{"num_hidden_layers": 13, "hidden_size": 320, "n_experts": 64, "experts_per_token": 4, "d_expert": 160, "d_shared_expert": 256, "hidden_act": "squared_relu", "moe_layers": [1, 3, 5, 7, 9, 11], "router_score": "softmax", "normalize_top_k": false, "routed_scale": 4.0, "balance_loss": 0.0076, "balance_bias": false, "router_logit_norm": 2.0, "init_std_router": 0.0189, "lr_router": 0.000255, "num_attention_heads": 5, "num_key_value_heads": 5, "head_dim": 64, "vocab_size": 7085, "norm": "rmsnorm", "norm_place": "pre", "norm_eps": 1e-05, "positions": "rope", "rope_theta": 10000.0, "rope_fraction": 0.25, "qk_norm": true, "attn_scale": 0.13, "tie_word_embeddings": false, "parallel_block": false, "extras": ["capped logits"], "init": "normal", "init_std_qkv": 0.0157, "init_std_o": 0.0, "init_std_up": 0.0157, "init_std_down": 0.0, "optimizer": "muon_variant", "learning_rate": 0.00608, "lr_mult_qkv": 0.7, "lr_mult_down": 1.5, "beta1": 0.95, "lr_head": 0.00522, "warmup_steps": 50, "schedule": "wsd", "decay_fraction": 1.0, "decay_shape": "linear", "final_lr_fraction": 0.0, "batch_tokens": 32768, "max_seq_len": 512, "doc_mask": false, "train_tokens": 219200000, "max_steps": 6690, "dataset": "wikipedia_en"}
Below are experts of layer 3 (counted from 0) of a mixture-of-experts language model. Rows are named up (a neuron's input weights, with its number) and show model dimensions 0-79. Each number is 128 + 32 x the weight over its row's rms, rounded and kept within 0 to 255. Numbers have three digits each.
Before each expert's rows: a language model's description of what the expert responds to. This comes from a sample of Wikipedia text that the model never trained on.

# expert 23
It responds to: Words or word starts right after a line break, period or bullet, like Born in infobox lists, Tol-kien, Sing-h.
up1:137127086086100116139112141145104157090078142085133094091135151168098114128100145087178099155184125156112102165071119141093079098137146163152184111114125150109145159128156165142123145148086115139132175101069129097153162161105135093095107121
up2:202161140112106184074074124129202128107164066164148118127112159163111103085101142141122146147160188145184131075101201144140094141072144123063133092134158149106124160124093170168127094093159133122093142111107135141169100143152068147113138085
up3:158171094132109147159183110163180143119156135094076114137095167187088159068117154158094115065154159108141117115060089105130109103134101155116144116168144121134145156122162083129142088124113076094109151115141118079122168165166129074189085150
up4:189125154120112134121140120165111135142137138107149117126097168084098154100145126142076088158147120172114102149148130089158121158131117107106141128096134117138087139157172146089141111110106131091109091147126110116193177150132100067170183161
up5:184108187079079116081062103121123171124168166170114097125133167125106118071140148143115176152126170124135100130088178178169165146097119127108125127133177184174042118144146167152088127104149142081093127111088130131101153132121094115147161082
up6:152167067099136151151110098130154161124093109159123162115165105104082113152069137093096143117177126099147120121045148156149190201195134084139155150181114132085127156120094137153053115145166133156081163146116087136138105147123171141135067126
up7:167173079125043133147140160065111044110120116113117138097097142101081124170168147092168156176138147112113143099075104093104160137074129075139149130119216101158149069102132181135127131099105087133172152126107135095139119149071125073104125165
up8:165133075110116125143131121166146149113092105065131116158066143130084083123117150092124156137116088162134094209089160132083100184122108119130168117115098070086150150135143168142155124130153096065141118078138166103092113146108170081078077117

# expert 3
It responds to: Middle or final word pieces that complete a word, often before punctuation or a line break, such as Dimen-sion-s, Chesh-ire, conflic-t.
up2:193165130144087139162124141119184115059122063158145118078085108126155103141145140120135114122142124175187135121053187136136155155097190081114123107175149137103149173131096160176067098124087103118084136135073152147141129108111121112114143077
up3:158171095132109147159184110163180143119156135094076114137095167187088159068117154158093115065154159108141117115060089105130109103134101155116144116168144121134145156122162083129142088124113076094109151115141118079122168165166129074189085150
up4:189125154120112134121140120165111135142138138107149117126097168084097154100145126142076088158147120172114102149148130089158121158131117107106141128097134117139087139158172146089141111110106131092109091147125110116193177149132100067170183160
up5:184108187079079116081062103121123171124168166170114097125133167125106118071140148143115176152126170124135100130088178178169165146097119127108125127133177184173042118144146167152088127104149142081093127111088130131101153132121094115147161082
up6:122184089107152180157115122124131164082073074169133104116178119112128083134127135088130133131156106025125147062123149140186165172164096094162135109150105110127125135097103140157048115107133126134089113183126132150158094200143205165126098085
up7:156198106146097128131105145101124063119162095104141143046097139059131175155166146077137162121129110118138140108049153152084162101102118143122170104134152129124122099102147165131103160077134121135169168137040116110135117135067101131099056149
up8:194126095128132109104156137153138101121111107126123102141122123144069114117091098093137158125161108123064081186118158152103058120131057106122111144130085089087118119108099170119166113097132118135138146157121152145093109150110181108116130142
up9:131128161124131110119087096158120133152128086142163102115146126185121109134055118133095117102196181152105105132131085133129161163107136056150038126075139129094129124102140124136143124129106119159124159106193106142074109150143145131125058142

# expert 36
It responds to: Continuation pieces of place and proper names, such as Ber|lin, Belg|ium, Liber|ty, He|ide, -ington, -ford, Nor-.
up0:067155150075107128161122081108129141052142125135122142193142090159093145050136156116152096122163133150121100134149144179128170100118124131102115121129184073131151124140105192176130099158150114090091160098138094119163176129128168144160186126
up1:136126085086100116139112141146104157091078142085132094091135152169098116129099145087178099155185124157112102164072119141094079099136146163153185110113125149109145160128156164143122145147087114138133175102069130097153163161105135093095106121
up2:141174181113116155085117086115148074066114114207123111159131140131127079116106141097128097063183113172182092157080130130121116119150115170123143104106113123112166135163091164160136140140142145094145151100060090131137141115074116179149134097
up3:158171094132109147159183110163180143119156135094076114137095166187088159068117154158093115065155159108141117115060089105130109103134101155116144116168144121134145156122162083129142088124113076094109151115141118079122168165166129074189085150
up4:189125154120112134121140120165111135142138138107149117126097168084097154100145126142076088158147120172114102149148130090158121158131117107106141128096134117138087139157172146089141111110106131091109091147126110116193177150132100066170183161
up5:184108187079079116081062103121123171124168166170114097125133167125106118071140148143115176152126170124135100130088178178169165146097119127108125127133177185174042118144146167152088127104149142081093127111088130131101153132121094115147161082
up6:139141107121181134125072162147113137132105106186115123188157135144089154115096110093131134119135138054135107044089188108204161135141113124135135126169104102111125161166110147167108116162178158157065144129107103140131075145120133168124102098
up7:151162048167071099148126137110117044074085109102106121148083175085073150093147126061190137163120126153167113080125127104128151071123084102112172092130148088157106100109160177131118114097100087129153159104115189080150199168103140108125088128

# expert 57
It responds to: Short pieces inside longer words and surnames, often after an initial letter, such as con-flu-ence, re-por-ter, Cath-ol-icism.
up13:151091135144101151153121184137131130110102097104084144041133112110160093131134132075156128107130121205096137185102151127132189126180131184143150100097106175116163140105106151130112088107108083097112142146136150149158189133130149129085173083
up14:143083152092157176119089072126146106151164195125149114129176132060104079157105185071147168092134147156153156097048155158123137101115153130127144109157145125114107106160165113127105155084123099138130155047137069163149124139144082141133157153
up15:172193121129169150178079185144167174126068141119152119132126117125081156147079148157144148082147159178081145103160134130162119156122171114075153152105153123095071216106125089103118096168113133114111124134132097107141112178097086126202111116
up16:096093132144153133121086124119186127070120122109112038177114058120136191118073123099154039115190127142120118121124108121154143106155118121099108116156115137124173151123154186118139104083140127104098132128179099152122146148082109117128102155
up17:196124194115107146094106055144165115154130125095100103132144094170108109093078138127110071198134115098080100110092122113175155162119095055115130108104118114113153129183175136124177144071177122178129108061110185172121185131055159087195138093
up18:140132162132121135091131109145156116127094101078181048122121140073144098135118108081145169092153101139141081113132092142103157108085173132081085114128200060171108099138144101134079091091123110174173103160142135091129173108098199103142065130
up19:155103127100235188162095090060121143105160061090150118081137113112125166082144168155071100158131079126136060138132100132101129122074153118096092133142173094140071145168128154160120136140141109082141107080119138091206120136133170124146190144
up20:178122125075141064126134161109099089135095213133131067139160167102131083091123144137164126134154120128149167116051100164167083097098051083152187102111112110093120104131174083147123079120094056145196140072086169129128121120163142089132136082

# expert 8
It responds to: Lowercase or capital fragments inside foreign or unusual names, especially w and k, such as Kwadwo, Nwankwo, Zagreb, Kinnauri.
up13:164104068150120156129138118089166120113087140115150162122106091110166095129118113090177144057119120212111189167061170158137188177167185125159088163110099167100156190091098170114091101139118096124128130213111149123083125094107104150084137123
up14:139087143083145190132066050111152083136149172158140144142128107068093076148096163083120164093138139141115151104048179167082129107140125137083098103166143121093078108162142141096129137103139111128112193061144059156155135137149076112140167135
up15:172193121129169150178079185144167174126068141119152119132126117125081156147078148157144148082148159178082145103160134130162119156122171114075153152105153123095071216106125088103118096167113133114111124134132097107141112178097086126202111116
up16:142145108096154175177163178079161168107103156132115109110109090137169182153089140111181112126156111136110158120073137104124157160165137111132099181151151127163144111101118142082145077144135117105092137068175096152129111101102091083095110122
up17:168164198069108125153128090121142136140169126095115068115097106110145094068081132094097107142122127095112129126059158151176111188092149083114126098138151139115159149166157211159159108091173137154102105056104197160144189124088180091189154096
up18:107150120128126095086169144176137127155152105106154057112099145091144086069099106113201146113168127180123115141143164076146101163161168117109134071199185094154143141136146074129115120114134105156186073121149100090126161100074134153130083096
up19:125105218108149206186110097057151142118139087109179095138158111144119164110147137160147098143140107137160105105121127115140178135114139099086060155135110121128099144164117171161099110110124166114092164146170102160146141170145096114175200110
up20:158201138104178133164107205117122121132131137124128053093147135175061127139097102147130115137143128159163133154075054120179087121136119041148152137087102103087174083124202077103120070117073108077128167092154144170119134148152129081112162073

# expert 15
It responds to: Sentence-initial words and connectives such as In, He, During, As, plus mid-sentence and, or, of, and == heading markers.
up1:138127088085100117141114139147102156089080144080130093095134150169096115129101145086175094157184123157111100163072119141094080098132148161153184113116126150113145158126158164143123144148089117138132176099067128096154165161105133093095108120
up2:204171132106149206095093113152154117104153062183147084147107148180125064115134156095112133112177177147172135112085180099143134126119176087092148100098145167148136114127103218173146082123130154098095141124063148167156121152095120147157131093
up3:158171094132109147159184110163180143119156135094076114137095167187088159067117154158094115065154159108141117115060089105130109103134101155116144116168144121134145156122162083129142088124113076094109151115141118079122168165166129073189085150
up4:189125154120112134121140120165111135142137138107149117126097168084097154100145126142076089158147120172114102149148130089158121158131117107106141128096134117138087139157172146089141111110106131092109091147126110116193177150132100067170183160
up5:184108187079079116081062103121123171124169166170114097125133167125106118071140148143115176152126170124135100130088178178169165146097119127108125127133177184173042118144146167152088127104149142081093127111088130131101153132121094115147161082
up6:147124129033172153154137129177136127144099076142162135149185106120110106153106135089131122128138084042094124085090168104131096196183101092142122088151098106098124073120085147100097130114143117151107145129155075151115103145133185133188092115
up7:160176097147069133136124136077125068067118092131110145086047165121116111169178127080189174174132128132106155108105121078121178131067126095145139103065231132145139086129134148146110102132087119126169158120053132105118133150066146115111089123
up8:175137100111104154097145085127138152142131074141146128101137177102125128118054097131139191131181132151120128192112150086104066191093149098134103149118116090114160098080117146102191137153149050081105136109145140110120108107095160078111118108

# expert 17
It responds to: Fragments inside words, especially second syllables like Con-vers-ely, dis-eas-es, de-st-ination, plus degree and minute marks in coordinates.
up0:095166138116088168144128064123132133058166133088119110171147120149179124104123164091124080100197171126090123125129161166088148085123108064135135075137113141141146120164107183158145083124177133100109092136150128148116186117097150207179135106
up1:137129083087100116135110141145103157090076144084132093096134151166098112132102149088182097157189122157111103168071118138094076098138146161151183107120128151107147157134158163141119145150088115132132175103067132099153164161104133090098106117
up2:173160180129109175096083094131163080062151068171117074147124170138134094122141141122108163142176151135154103107075139120131135122131170114081143084121143163152107115156106233192121107120154125093095154124069125158164150126113093142132110077
up3:158171094132109147159184110163180143119156135094076114137095166187088159067117154158093115065154159108141117115060089105130109103134101155116144116168144121134145156122161083129142088124113076094109151115141118079122168165166129074189085150
up4:189125154120112134121140120165111135142138138106149117126097168084097154099145126142076088158147120172114102149148130089158121158131117107106141128096134117138087139157172146089141111110106131092109091147126110116193177150132100067169183160
up5:184108187079079116081062103121123171124169166170114097125133167125106118071140148143115176152126170124135100130088178178169165146097119127108125127133177184174042118144146167152088127104149142081093127111088130131101153132121094115147161082
up6:113128048106132147130105170187108145144118113165129133167131118038093158112049121096117123083193090108190073113089152101166095177144102097152138124168101066132115161167116153134039124131180095139120135127110106115132103157110182146141055074
up7:133189077101070123155151180072121081117084145118133131060112136102115110131131150091177173112101118160130180120122102105118133100084115122148178130101203106130124065087143151163144152117076103157163135169107139096123145110085134131112101130

# expert 43
It responds to: Closing syllables of names and words, often before a space or parenthesis, e.g. Th-ai, Am-ster-dam, ar-ist-ocrat, Tunn-ic-liffe, Yoeri H-avi-k.
up0:123194191071092141128107101100158153084161157121124117169147088109135148126101125060110122100201148126106110104159155158116158071176133089128131067133137127137118128146138151177118104175180152084099095114135121103109145138111146096163170115
up1:136126085086100116139112141146105157091078142085132095091135151168098116129099145087179098155184124157112102164072118141094079099136146163153185110114125150109145159128156164143122145148087114138133174101069130097152163161105136093095107121
up2:193177139104149168104095113136183095086120071155122090130097175162137088147156152104113150168175165134166094119069170106139149130147199113089141072141152154167116129157125170175131125115146150090108152100065121130149157147117114131141110099
up3:158171094132109147159183110163180143119156135094076114137095166187088159068117154158093115065154159108141117115060089105130109103134101155116144116167144121134145156122161083129142088124113076094109151115141118079122168165166129074189085150
up4:189125154120112134121140120165111135142137138106149117126097168084097154100145126142076088158147120172114102149148130090158121158131117107106141128097134117138087139158172146089141111110106131091109091147126110116193177150132100066169183160
up5:184108187079079116081062103121123171124169166170114097125133167125106118071140148143115176152126170124135100130088178178169165146097119127108125127133177185174042118144146167152088127104149142081093127111088130131101153132121094115147161082
up6:143148081115162147147115133159096174093110124186116104159144055105151165176115149111165122140197113070121148135049180156165155112202151117167155109169097123118120089159080114133064145173174120120070131128120091112125107161103203139160068144
up7:171173096127045139145142133033126062067136121090124146083076175117121112201148136048162165159125138121147127092095121100099185148070129075110156089101230138160163101133148154134093131120091110129177149112097138092103132133049134103109112113

# expert 62
It responds to: En dashes in scores, === heading marks, auxiliaries has and had, and inner syllables such as hobby, hymn, Keeper.
up0:112145158121075145129116092161121110081158097141145112166175079132128173107107144054095109149155188141113107140116133164133133112159176066127142054133137072135131167121152171162148099133167128097065113137122158127134188110132146138165165103
up1:136126085086100116139112141145105157091078142085132095091135151168098115129099145087178098155185124157112102164071118142094079099136146163153184111114125150109145160128156164143122145148087114139133174101069129097152162161105136093095107121
up2:184182161119118173125129113118177130091134057146121125141107121163156110114116124176104126158182153141179118090094168155092094184097140098071138102109121158115116165148067136166127085087122117140066144142120126126175131160123090114140139120
up3:158171094132109147159183110163180143119156135094076114137095167187088159068117154158093115065154159108141117115060089105130109103134101155116144116168144121134145156122162083129142088124113076094109151115141118079122168165166129074189085150
up4:189125154120112134121140120165111135142138138107149117126097168084097154100145126142076089158147120172114102149148130089158121158131117107106141128097134117138087139157172146089141111110106131092109091147126110116193177150132100066170183161
up5:184108187079079116081062103121123171124168166170114097125133167125106118071140148143115176152126170124135100130088178178169165146097119127108125127133176185174042118144146167152088127104149142081093127111088130131101153132121094115147161082
up6:144134098066171144122124090128118152128098101159136145146139085093116070120115116095092137130200078093159110118082174114165162156147103080101133112138062110112172129154097109210077117122136140159074137145114107118103140144115166144169147097
up7:092171051140096097139126171105106067101144130105104122062054155133123124141163172090159160144135127118154140066129140083126164146107128129183119124115245113157136118159144165151118179145116102099140144070095120093136108132063120092133077094

# expert 27
It responds to: Prepositions, conjunctions and -ing or -ed verb forms mid-sentence, such as of, during, staying, replaced, plus day numbers in dates.
up1:136126085086100116139112141145105157091078142085132094092135151168098115129099145087179098155184124157112102164072119141094079099136146163153184110114125149109145160128156164143122146148087114139132174102068130097152162161105136093095107121
up2:206176158120152188097097082127142066090123049187131110145158160135115098139133118121146138158167165186157140141092089152146184099118199142118133086120120130096178117137150169153134130125139108116106177093085164176177160135121094113168134099
up3:158171094132109147159184110163180143119156135094076114137095166187088159068117154158094115065154159108141117115060089105130109103134101155116144116167144121134145156122162083129142088124113076094109151115141118079122168165166129074189085150
up4:189125154120112134121140120165111135142137138107149117126097168084097154099145126142076088158147120172114102149148130089158121158131117107106141128096134117138087139157172146089141111110106131092109091147126110116193177150132100066170183161
up5:184108187079079116081062103121123171124169166170114097125133167125106118071140148143115176152126170124135100130088178178169165146097119127108125127133177184174042118144146167152088127104149142081093127111088130131101153132121094115147161082
up6:137168081096151146161126132134170147102087094182146135115198097096079127169093143129125116139179113090140140147076148138138167175205144070116169117177094108071119168146111139149080159114176132153050154148120083107168101135144201163149080128
up7:169129099133079108122146107076051069093091115093136137088048168102112123168171141092178169159106130112117121114130137111122119115093111128169155088101183104160106101127154205125120113138078159135157122124086157128156124117066113091115097137
up8:179122066100102089135137114130157141132104106092103090158093170158093111120118144080121179111181119160133066203072140147104081180122109123138172115129097066108179113129124187155177117143145085076129154146129154088101133129086136053088117128

# expert 20
It responds to: Words that open a sentence or clause, such as Like, In, By, along with table pipes and cells and quantifiers like many, among.
up13:161103127136111139152151148103135155123130150141134159103124099137143101116134104131128121086118126191150148170085165157178229176142149153126087129130099155135164112128168156136088131132099125117128116180126172099105166126114144139100127128
up14:129066116092116177122087053128127121160140175149135113129150125077096097140093166063125180092125149123158157100069173134103135099094119148147129112165156127103098111156162112077109157090127128137136142043170056169167138121137085169160143122
up15:172193121129169150178079185144167174126068141119152119132126117125081156147078148157144148082147159178081145103160134130162119156122171114074153152105153123095071217106125089103118096168113133114111124134132097107141112178097086126202111116
up16:135133128151167126127138169093138160045084103067104091113056083134163170160101201135175096109177141161106125132095137161128121139128187107126129123122131134132128134101127164132134110125126133125155151117200109182146141136078094104119115106
up17:181177184090094165128094103072118158115103117077082107119110090137163125106061147128042126117123169145151098102042131157158129149102165111094126110112169144111147128168148171135181114114143146125126109055126139174108205153131181095177150110
up18:150145147194161129088151138162186141125121100091157109121143100118117116067131095141109125141141147146158078121128122129114122156155107094061128111127158071126144089167191078073114132073123097181190102158112119111127145119093195077143068112
up19:152125166110212196236128068075160124117140081045163072124094135121121156110146148164116140117135124132138075113117123089129158059096138106090050162081120141166092144162171199135069135133088131084113149152175133112169100193136098121147174155
up20:117115181098108116093118152143077156116119176154159097095126184097107134126176127156067176095157192141115170144124065144148088123077109106113189161102062101049110078140160076164104099100086090098102145120089166171109176145171167069098118133

# expert 32
It responds to: First capitals or syllables of proper names in lists and tables, such as Keith, Lila, Phu, and the piece ud in udders and mud.
up1:136126085086100116139112141146105157091078142085132095091135151168098115129099145087179098155184124157111102164072119141094079099136146163153184110113125149109145160128156165143122145148087114139133174102068130097152163161105136093095106121
up2:214140124113110192087061095154160112055135089147126104164086183153127112162117143123120150144199188130182115132091147101125120143119194126094124094120170181164095122136096206168112097084118155087118179112091097142136132131107107145118119059
up3:158171094132109147159184110163180143119156135094076114137095166187088159067117154158094115065155159108141117115060089105130109103134101155116144116168144121134145156122162083129142088124113076094109151115141118079123168165166129074189085150
up4:190125154120112134121140120165111135142138138107149117126097168084097154099145126142076088158147120172114102149148130089158121158131117107106141128096134117138087139157172146089141111110106131092109091147126110116193177149132100066170183161
up5:184108187079079116081062103121123171124169166170114097125133167125106118071140148143115176152126170124135100130088178178169165146097119127108125127133177184173042118144146167152088127104149142081093127111088130131101153132121094115147161082
up6:104143086114136137148138106142143157108080093197113124129182116069106093136111124107092111114204095090129147116091178114199129170163140078149171114184075089118108189138123118188074126098152110162100154112116073069106126116112209181152087115
up7:134187081143039133098117140103044073119153135125118126062088119079111108140116125065132136196125156161107144097089124147093147098055125091102148091116198127148152080163144173156134109127081132107170151100103134125093140181010143056119096116
up8:103130046095104108131160148132156140118133109135141089169112131176085080088103176080144147170116081131160073192060134143106054201117085126136157047104120082139181114154133156154180146148146111116129165135130183110127084132128164107084086088

# expert 49
It responds to: The "et" of "etc." and inside words like hometown, plus "United" before States, and capitalized words opening table cells or paragraphs.
up0:102142160102061127115105127143144118119150150091151098171157089144104139110093113059081137153169164135073086099163177174132145084147115085141153083181174108138123158122131188174143085164204125088087152102136126077117184129117150130146150123
up1:136126086086100116139112141145104157091078142085132095091135151168098115129099146087178098155185124157112102164072119141094079099136146163153185110114125149108145160128156165143122145148087114139132174101068130097152162161105136093095107121
up2:249165155113139155115064131133134104098144102162125083110109101179156137107158141117147149127185179148157124139088168123156200109131168109106152106109110119159108159138111165172132094140149158123080139116078131153142140178139094142126118104
up3:158171094132109147159183110163180143119156135094076114137095166187088159067117154158093115065154159108141117115060089105130109103134101155116144116168144121134145156122161083129142088124113076094109151115141118079123168165166129074189085150
up4:189125154120112134121140120165111135142138138106149117126097168084097154100145126142076089158147120172114102149148130089158121158131117107106141128096134117138087139157172146089141111110106131092109091147126110116193177150132100067170183161
up5:184108187079079116081062103121123171124168166170114097125133167125106118071140148143115176152126170124135100130088178178169165146097119127108125127133177184174042118144146167152088127104149142081093127111088130131101153132121094115147161082
up6:151163078094144155148122113146146174128104078178117124133160107087093144115110141108112137097183109096169132140073143138162163175198132095160139105183110103097121163154100125169056130112161149128077157146084095119135108132123198135163067097
up7:148146087118037127142127148095106050121120112110111116054060142101067126143158132072187148187136152121115140091095134113095157108069092082154126119110230133174148092134139142114113146118088107155172172107089131097120114125040124112139109116

# expert 29
It responds to: Raw bytes of Tamil or Cyrillic script, and values after field labels in infobox lists, like UTC+0, Place of birth.
up1:139127086086101116140111142145103158091078142084132094091135152168098115129099145088179098154185124157112101164072120141093079098136145163153184110114125150109145158127156166142123146147087115139132175102069129098152163161105135092096106120
up2:198163162107145185078075129147169088064145052148107100156109132177128108122141140117132107125200158135155088123072161078124131118131148108100141094110136161123125124168149201150121127104141146122111159082085107143166132119128129140141115087
up3:158171094132109147159183110163180143119156135094076114137095166187088159067117154158094115065154159108141117115060089105130109103134101155116144116168144121134145156122162083129142088124113076094109151115141118079122168165166129074189085150
up4:190125154120112134121140120165111135142137138107149117126097168084097154100145126142076088158147120172114102149148130090158121158131117107106141128096134117138087139158172146089141111110106131092109091147126110116193177150132100067170183161
up5:184108187079079116081062103121123171124169166170114097125133167125106118071140148143115176152126170124135099130088178178169165146097119127108125127133176184173042118144146167152088127104149142081093127111088130131101153132121094115147161082
up6:167148093121109149146126136180144133117102130135141144141154100103116115130057079100103139145192134085127160157095177135224171189165141131156170116171073093081093181131125148144089100123176131149094135171134083084130088160065169122169031130
up7:154147080114053130144137138082090080090120094105130136068063134084087110138158132070178146159142142120135150082111145091122182130105143093122156114070211113150142106138147168137124127137082111118180162112090144091101115149044138082099120116
up8:173087080092114092158108133139158120135077131104130130144105137131061127113092149079141166143148124189140076191121128168113083171113116139110147121124082054099179094145147175167165132127154124075159139128155162107102129171114141062095071118

# expert 55
It responds to: Derivational endings and second halves of common words, e.g. inhib-itor, oblig-atory, inner-most, techn-ology, All-Music, plus words like film and took.
up0:141159151084083151122096090123143104121118131100111051158147068127118140128103131074097112144168132149123102105135153166111149102136147094139129101156152117117159119143121179181099127139185111127123107089133097121095173152093139081158144126
up1:136127085086100116138112141145104156092078142084132095091135152168097116128100146087178098155185124157112102165071119141094079099136146164153184110113124149109145159128156164143122145148087114138134174102069129097153162160105136092095107121
up2:185183155111133160074103101136175113075156059151129090146107155172157107111159147129144125170170151139168132120097156094137106114106176116083148086140152149158129125164125194151150111158123148116096177095074131129145123137114108131143093095
up3:158171094132109147159184110163180143119156135094076114137095167187088159068117154158093115065154159108141117115060089105130109103134101155116144116168144121134145156122162083129142088124113076094109151115141118079123168165166129074189085150
up4:189125154120112134121140120165111135142138138107149117126097168084097154100145126142076088158147120172114102149148130089158121158131117107106141128096134117138087139157172146089141111110106131092109091147125110116193177150132100067169183161
up5:184108187079079116081062103121123171124169166170114097125133167125106118071140148143115176152126170124135100130088178178169165146097119127108125127133177185174042118144146167152088127104149142081093127111088130131101153132121094115147161082
up6:150146096046143144137171138194163131127095078145134164105140124113088158139122119093106114116188110055173121114071150100142132149191101095159149126148111081095119143118104162178098151126147121097104171148100076154143122119111177141136108145
up7:131163091112084120137130127094135089164120125142112129078092145078073139137139107093187168083145134180171138064101120098129171075081085095117183096091173125136133088114154167133109142145127070119152148131105152107127129129086139096099095089

# expert 16
It responds to: First pieces of words, often capitals or abbreviations after the or in, such as Open in Opening titles or US Open, T in Tsinghua.
up1:136126085086100116139112141146104156090078142085132095092135151168098115129099146087179098155184124157112102164072118142094079099136146163153184111114125149109145159128156164143122145148086114138133175102068129097153163161105135093095106121
up2:202158116106120159098059111116152069069138073182153096156097177171146126143167176125126145142166173159164122134064168140122136099134175131102185096117156135122122112132119204174136127133135162071087189123077158165157127136102128145157136087
up3:158171094132109147159184110163180143119156135094076114137095166187088159068117154158094115065155159108141117115060089105130109103134101155116144116168144121134145156122161083129142088124113076094109151115141118079122168165166129074189085150
up4:189125154120112134121140120165111135142137138106149117126097168084097154099145126142076088158147120172114102149148130090158121158131117107106141128096134117138087139157173146089141111110106131092109091147126110116193177150132100067170183160
up5:184108187079079116081062103121123171124168166170114097125133167125106118071140148143115176152126170124135099130088178178169165146097119127108125127133177185174042118144146167152088127104149142081093127111088130131101153132121094115147161082
up6:140155090094147152137111123124134157117082120159098123155153134076136128122112102082069104126172113090134125110115154120193121170151087100146163134143099126111124176118092158184047123121128133159074160120113079094125139122091194143142094105
up7:173184087112038133137113154071096046086112114128133144092088147133091099140160130067201156178129149147104143109106126074097174116087125093123166105093219109146156073135114156145112135122091100130165148137101133091133119124070125103100119123
up8:164119082108094071127137129133125152111127121089140123169082150136128113118115142073120095118140109132153071222079147153111081179130091142143158082127103074091138100129155183145152136141146107092136139101129157128091142173127149079118098111

# expert 46
It responds to: Suffix-like pieces finishing longer words, such as graduate in Postgraduate, ending in depending, all in Overall, sib in responsibilities.
up0:136163200102070126079079090127131114089120102146137063179189110109123131132149125086068113204161131132088114094136119175143177124116103098137128119123128128102117131134094178147156067098156148110072132142149120172145203104121124143186174115
up1:136126085086100116139112141146104157091078142085132094091135151168098115128099145087178098155185124157112102164072119141094079099136146163153184110113125150109145160128156165143122145148087114138132174101069130097152163161105136093095106121
up2:214162147091132186094090111144180093082136070146118097171118153150146079094178153113097164122154147124156136132080164167141141111131174102103177085112152163147107127176117227172145105123119162105097160100079125150160095135140111162155131071
up3:158171094132109147159184110163180143119156135094076114137095166187088159068117154158093115065154159108141117115060089105130109103134101155116144116168144121134145156122161083129142088124113076094109151115141118079122168165166129074189085150
up4:189125154120112134121140120165111135142137138107149117126097168084098154100145126142076089158147120172114102149148130090158121158131117107106141128096134117138087139157172146089141111110106131091109091147126110116193177150132100066170183161
up5:184108187079079116081062103121123171124169166170114097125133167125106118071140148143115176152126170124135099130088178178169165146097119127108125127133177184174042118144146167152088127104149142081093127111088130131101153132121094115147161082
up6:101129091105148123148124107136187180128151114183140154139149098113098136151070096089107125093172084084164102119106152112197148152156087077149183136194132141098089175185115146138074083130145126144097165118103109121100126123129198148134078148
up7:146169069164092110122156171096125061096135077134108115079097145098119110134140132068146166180142151107081159090114093080088156113096131084108182146080154127144094136145082166194094128087104130116170151115072134092129124123095164114131103117